Weights of a small mixture-of-experts language model, trained from scratch on English Wikipedia: a variant of Adam for the experts.
Below are experts of layer 12 (counted from 0) of a mixture-of-experts language model. Rows are named router (the router's row for the expert), gate (a neuron's input weights, with its number), up (a neuron's input weights, with its number), down (a neuron's output weights, with its number) and show model dimensions 0-111. Each number is 128 + 32 x the weight over its row's rms, rounded and kept within 0 to 255. Numbers have three digits each.
After each expert's rows: "comes after" lists some tokens at least twice as common just before its tokens as in all text; "gets" lists some tokens that make up at least twice as much of what it gets as of all text. This comes from a sample of Wikipedia text that the model never trained on. Tokens count by the router's weight.

# expert 54
router:133102129092093062119133184109135136065140145090155016124125085101159188091098122104111117082149183101119140130055056110160180140145162111087149149074130100139128089157143177125092109139130104153126151151167099104097133100101120186108169219138150140156082150160126104139081095122180134080131131157131115089138198097120090133127133143106
gate0:142112147112138112117122133160099147068047082144144077132159119109137077091127153191138077115151141133093183082168134133151184120155166136154145067056053158133105147094120139148130153130120080152132168082142127153065146161068102158125126169108148172120137147078120145101094139127130146120102098130143170125140080044130132117087165097150
up0:104115083152158158142150135142102115136173133104155156110145099111120205125145140114143199137057154094143120127081086131155116117110089102060177124155141065137119108155144070106115131147179179090151131135142122140147132118103165112101104076165107132144137156201123140065146100120159153093165155118111123114099220131112086169207096157135
down0:137125119171121104139123109177092141101115169136164156113118147177124067129130158141111123090087092125134237165097130138124109188117116117125084096145118137129103181137150116132161103111131150067128133150137109137131088152122157193105103077125189084128064090116148090149135096167145128123078170156125171116085075130152130105081103082170
comes after: "\n", "1", ",", "2", "3", " but"
gets: "-", " and", "|", " |", ".", "–"

# expert 21
router:124066160083105078059163190115125149095147086104141067122152108111201197097095134079127126085148172057132168125091127107141154119129138103106125125071133113133093087121112163099081098158119108143099179151176092088122155118112127158094182199109151114134081177161138088102090102106150127109153083111109098103145178102141126145163146176123
gate0:184100111082093102089154183154075217113149136118143135110130121136140216126068154169132142093127155129086153200137105114177091049120115118116168123130163066204107123110150119119163069149110142169115193136116086126148118161157152155097071121118175111122088139168182112131102120106120136130158061137145080146108138108117142118149092130126
up0:168136098119039131106169124076117185155169127115154162122112105134157160086017078166133146135145152121106086129091123164157132104104090123116148120185099097159101148127137125158102105120093130188158160130108117159147116176158131158144111135132114088170087113148146135123150156135123141135170063106134128140108150111152172109177108147159
down0:151147090129172125157115099148172133125091125163092127080137097136089154192130107137117153158118108109099075129093088080139153065068091144155169134113146138149118168124141057093123140137038157123106110181112134162180111152142151145135137157131109118097171141115120109135094059034115096147140101109131197143088123149148104135091096112134
comes after: "\n", ")", "\"", " Title", " /", " information"
gets: "-", "\n", " |", "|", "===", " United"

# expert 20
router:139138160134124070079158184116117136114146091091090133107188096085188152150087138126114126134138161081119137121089111077147159111115120064079143125066138132148122111126073181119111121180106096152108183151197104097094162095088109199151123158134171120156089194151111119144115094128203160122144125109054082102118165089105084153114173156154
gate0:147159168108143151062145160140128071141119067106104147133122143113122141142098158155104072129194124130129127129110114172151124066183171057155083106121161147129124097089158096128107151129164150172118071114107093076098157119157042179156115137156149121124094104080120126084133131094112130188019179194122150074126151125130060125131178175124
up0:133173158109128141109150127124145083135163079108117175107138099132170110142150194156082086079150157143101109088149129151130102091183124055113080085131123125121105150114157144104131143149116156136100027115107114122074147170134152134113112116152134107180145143132092127114139065092122169162089142171129124050092163088104097109069139144181
down0:135215118114104119171117107110116108104116062157132201104150130088137102145156131178170168066105136203141153084128166140158106115078093109158115124096117080154133121123144162123183152189128125139117133158119126144147140136098118095150073090106165145128127132188117127174119131098148097119101157136175137115146135083067137115126135156149
comes after: "'", " in", " of", " to", " at", " on"
gets: " the", " a", "s", " his", "'", " their"

# expert 15
router:116060153097143099080112201119114118118175117079141118096142061079198151104111119085102129135162156036139181168086096106126135140118131122072135114102139090153109113147108188128086095138112092127099159155201092109150196096117132153123143194117162086153092181182123114114096136100142113086099093153078105069149202092126103156168176165157
gate0:101064136147168152081140186164157140106159114109088112100098103059130120131126111142107146161090182126122148165118134064089132116181122142081125184143168150069046115127138103074129134093103128019107168120141125123128137131136155099124192081140088100124094101082121107102101088046128096104101116116111119099134132126186089095149192162124
up0:105061137167152117104140182164125125076127113098124110082107087070128123147125143151133111132074210094123151190123115130120118140160086169104097150104156171071062114120143122084113162107127102087098145118111153094120145135122127085085154157102059123126087134105128117113134107051103104047068117101100143075127151096188137081123211131161
down0:179143179152164068100110092073153155134165114140095183085135087109154113137129170118146108091134164141135144089117123118156158125150092175137121116170133197072172082136149153092101124104120101142095154142155098129178089145137052135151126102134085144126191126175137127131108100202197105138169158133143166138142153165157090094124155198131
comes after: " ", ",", ":", " United", " U", "N"
gets: " ", "2", "1", "3", " (", "′"

# expert 42
router:169102132089098045116114146123108143094130139082188062127134086097169192118086165123084113114137163067123152132107059114153127146149144098082162133116119072137103082197150183136094128149097115166139184170124066134160141106136131170095146183125164130146119189151126152114111138147184104107155124112083087125150209117138101158162165180154
gate0:150107095091163153131123108110076153087111088132161088152176105151132115135119162100097121179136133127071129202154072138223130144194181094119092105137109152158209103104107117116157165050132129126175158158149054172103137149142105111141151111133105150113101133110102114145066138121121134125138212127109158124170169178085045175143142124110
up0:137143083095170097132153128129067182092094104084176141102122123142178107130122123054085148145159129157128170161176107115184137181139187128132088089123146127152160119139113161129118148071136140157094189100163091142125155092165079103099141151125081135080122172108126163097052119126156073111144157116121131094190150158141096110169098160098
down0:108125137140188124099098054126141140156200100083060128114167175125149103101152096107122111147112130153143139140172147165151170096159123107165125160117165116105193123143074124106133164118159115096096128113115131164144110126134171144140128093160140111127210171139109124151125138121155149123118120213105164183156157129075103143191138113108
comes after: "\n", "-", "|", ";", "′", "=="
gets: "-", "|", ":", ";", " Total", " Year"

# expert 0
router:154090173122103128086135148115147108118147091068169102126149088062189188136112150114142088116160128028159154133065100052111139129133130096073146164093154129159112088170118171131106105166123071166112190170196093094103164147141170172117169170149149110143086158130137142154124129154177148122136113136080093123151166110126088165152189158149
gate0:172129120119120131158111155150163150144148143111095138125097059100149093080192089113125062168104180107123139106111117100168166145098104116109157122133152060210129129152155127108147147105129115118116112165119145117078127218108135118154087168133180093175148112164119113156193150096110133099094127127163139132112159083082186098095142118187
up0:110097132130094138129147145088121130156119128142150082144106172127172167120130087111225173093151171182114121136097168134090142093163136159136164116139110170081141068145158115133143108104136151084115112182196118140084103110081156158065116086154130122101105120132114168114111117169121110088113159157156157116061100167165128128101128163076
down0:103111103106184129054086145141149107145085144128097171109088094192077137156110135112107135119140154122109124159157112187103097192107123133156106093115109109101072150167135125137084140143126115125100126065090113113124092121135145161076135103108127159140202124153151115088157117137031120146126140082130147134130114178047114094170133141161
comes after: " ", "–", " (", "1", "′", " +"
gets: " ", ")", " |", "2", "1", "3"

# expert 45
router:098126192119130075084140196122088157102144083092123116140155099099163148143113134142112121118140148063124191117084084114148191154122116087094123134068120126159118122145117187117131102169132095134132222159190114110116196114124145170115149185132149109167118164161124126110097099137169138105130112107084097114106180102122056147168179160172
gate0:086148172138138139096099160115128144074110141142098136142186137087131119129113183149134152156099133148142153128142124083118135126083157082083140074144046066112044153125121161076139066134072122175175153104148121151087119120108100138098094116129117056084111108137112098080133129148168159100150179089154161122110129172114125130104137125137
up0:174119082130088126088101106156088110154139136099137117136125118145113133164150127133083098059119108113166125169122124217107136144185136204140119114089160142153212057147142071158098150125142123101117093157111099113086125121094200130131168145232169199081102162125154163061093151137085136111151108149134159098132110135164133119115080129187
down0:088109150111110132139190130116120076092140115072115017069158066097104164114177108101082102122096133065118145116153145119090127156131123113095141132177128113110141138116125196173163156135175113140091136137127135082160145164141116177113147152107153134110103095146113113145132157173124132082159138135187100133098150097076113194101172118126
comes after: " in", " the", " of", " at", " to", " for"
gets: " the", " ", " a", " an", " National", " this"

# expert 47
router:137126128109097066101107173115123146103109155091145052113174109101184166140089153108149142110199140059140194113107071130142130152140144075120155138094137136181095140161110164119081105136070100123130195192148085101129146112086134164143125196165168097091067177171119100106109102139206149111162139098087126096146175126163101151142131138174
gate0:150140122127125125136144135081161162152048128092143114177104144142141109098123147123163146136139203163136140145142157150097128105141169143091124097151139108173164136148201161086083126119072085131139111122138079169126152139146160079127116156178106160127106132126134146096118099178140138142162153137092105167128076131127122124062108133086
up0:082126113152139192145132163123135134102189104142084133130041100133119116157096171124111188119055117140078176134133185098071168060113151090149056136128080149138108135142133119143115109131092135119097171060143093104111108142053106128152118142147114095140085143136116110127125156147108140104097141109126118116126059151117129077140152108097
down0:083137157120200110125108135128123147106174131127127090176108093119169168193085120156120128142097111150074116091101151126087075148161105055124094154139199128070147100156186137133148182104141155109122120131105128189087187110109128092227092138149132112131118137123118124179160149146158158103108142140156093152154138153158122157161100132107
comes after: " |", "2", "1", "==", "-", "==="
gets: "\n", " a", "0", "9", " an", " t"

# expert 29
router:131093113115130097132109185133135141079113132086155071126154081061154184126077156088108089109131162049183172166088081071137192138130156118158154151090171102141127110138083173133069128189139059129085181206155103105144165127101145131145128142139160133158104178153134123133094124146190141106110117108091113110102167102127114154142150153164
gate0:122105107145144148174170135083096175114147104105140099154093123147108115090131142133161126144164154156045106123099141113091081101224228121152108113120144129196087116121112114072192105107147118091055117112144155106158180193121145129094217114169165133111073121079084109101118136130056180109091099127122100166119160119134108131159128126111
up0:089156113145108153198129115092160197124163152067190092143107122145127084108131187100112161095182151135111144102127127116093115128154190126135113183124187179188111139130160108081122112142092059103099119141148147063202177186121096086102161073133154120158109106083114169103132135129098146178089102128127137192144145152111118138122136148129
down0:106133140117150131105163132110100126149099141094121197140113185172074138105146056192126127095063115142140127072167169169138105073154090126064106206154156100134157145137187150138162124186110168162145104095181089130148178159145178164129106133098162098105155124139089133113197117113148139089115175112113156127175134124065152140123166077120
comes after: "\n", ".", "==", " ==", "===", ")"
gets: "\n", " \"", ".", "==", "===", " =="

# expert 26
router:111129169109115065110133193117134141070125091098120124125192091115175142129089111074114087119124184114125176120102083096134165145127132068111130125059121112179094078161107174142082153153106095152131188149181090090112218110099129166127134171167171142138117163162127095135082112127192139118167113143085108129107151143162079164128146154144
gate0:108134134119153119142135146139143074119115222131119149073108150151099107075115126173109139149154124096206096109145167103103136134145089141062101209138145165056102130141139152105184072166108067112128150110139139112107152129172142191098116129097174066176152210148104129109140143106101198095126095137171173163091112084184170102105087121133
up0:173134183104136116173108129140118172155143129141116128196184174163158143225179127124119158061136129151112117064127108131107116120083139158101132086118127129160136132098123137118120136143135129112116146149113179095191155067116125153139128113123138170117172147165170119187163118159149098141130102119119095188088075103113143142146131071132
down0:169105105157155120149216167114152195144112034192115178092116132148148124086129134122154137066136108107098130114106104212154147082124154159138109071116153150143153137151116109137132110147142119114169125091149130133074163149097119080123096104142169156087117128095102145099082093123169161148106114155106062069092102178141133149164157132190
comes after: " of", " the", " for", " The", "'", " and"
gets: " the", " The", "The", " which", " of", "s"

# expert 31
router:099081174112163104144139154105091131114113122093114089112140118098170161092080110086079107166129166078131224115087100051081174132169128081112166155095127137157117138161089206137096115151139095163132167144161081143090152125094140179103135188162189133135140170178130116136106127129201131118105103144080125145130216065139134118138136171160
gate0:121121162137098118119161180113097143193098136110111125098112146155154112200062118192132109128148122130127173149071109147128103085136135191119089128119134141151154068101169167174099119109124107166092169134149152067054153134115118183088193137073141099127116186125088074147116129060123109115182137138087080117156129096158132079113155136124
up0:108111180113138124114186185117064116174102132107094151099136135163152117180084132187126123138134158143099159134088154141123083074105127168113096135125117145128158089077130133153076122060106136154099186106161162049103159094140107200092162086098135098150130173126091092140143138079137102124201125139117063142160127077165152060133147129141
down0:114125163148170124103170123111129113144135114134112151075110144155096125056132091133095185153155134123124130094160075098138077080164086163131092145114114103116092113101133105108090103119117116157148132111163169110123127072135065138167164132109144143086132075170132168061139115101097134135123108104168134153136136141137120066139123136121
comes after: "\n", " in", " to", " from", " at", "In"
gets: " the", "==", " to", " ", " is", "==="

# expert 51
router:107045163083139094102155214114128126102103118094128108118160069068160188109112143136120086136186145062121200150063082101109170133132163069115152147050133099177110098161084165133073080135108083114109175162176070156104194133098148139115160184146143132118116161124141133114114109145207130098111103120084097095134175081146099125148144145156
gate0:174120134090116132161104154103109158067162140109158141036099066101133162105142137145133095113183108145124132153093123104140146111080116088128127133086105098154134127147042142150133124069130107093141165159155113148130123151164154115148144095183117153150122123109139096142143073075119119137125115175140073067079153066164115098144179137137
up0:169131169093103131170059104073104156115172144111172147070104083104097112109163140118136078072156110099153109162111114128122153159059127124160137124139085104144110178100076143150078139113139071094174186107120128163122085101161072074170123093162118176169142078093168137118142182105083067171112140166159087127075126100147133061168145106148
down0:136141187164135146106123129126134178118126147093089146146145139072144156121133152112136140154083098071134096146090123069114143248147091080255109176133145088128156158112118179149123163147102123141159066106088158147090083144146146066135117050139163122102141076118150118141168146086160171166139129140158107104172171099105130116100116134131
comes after: " ", "2", "1", " (", " in", "–"
gets: " ", "1", "9", "0", "2", "8"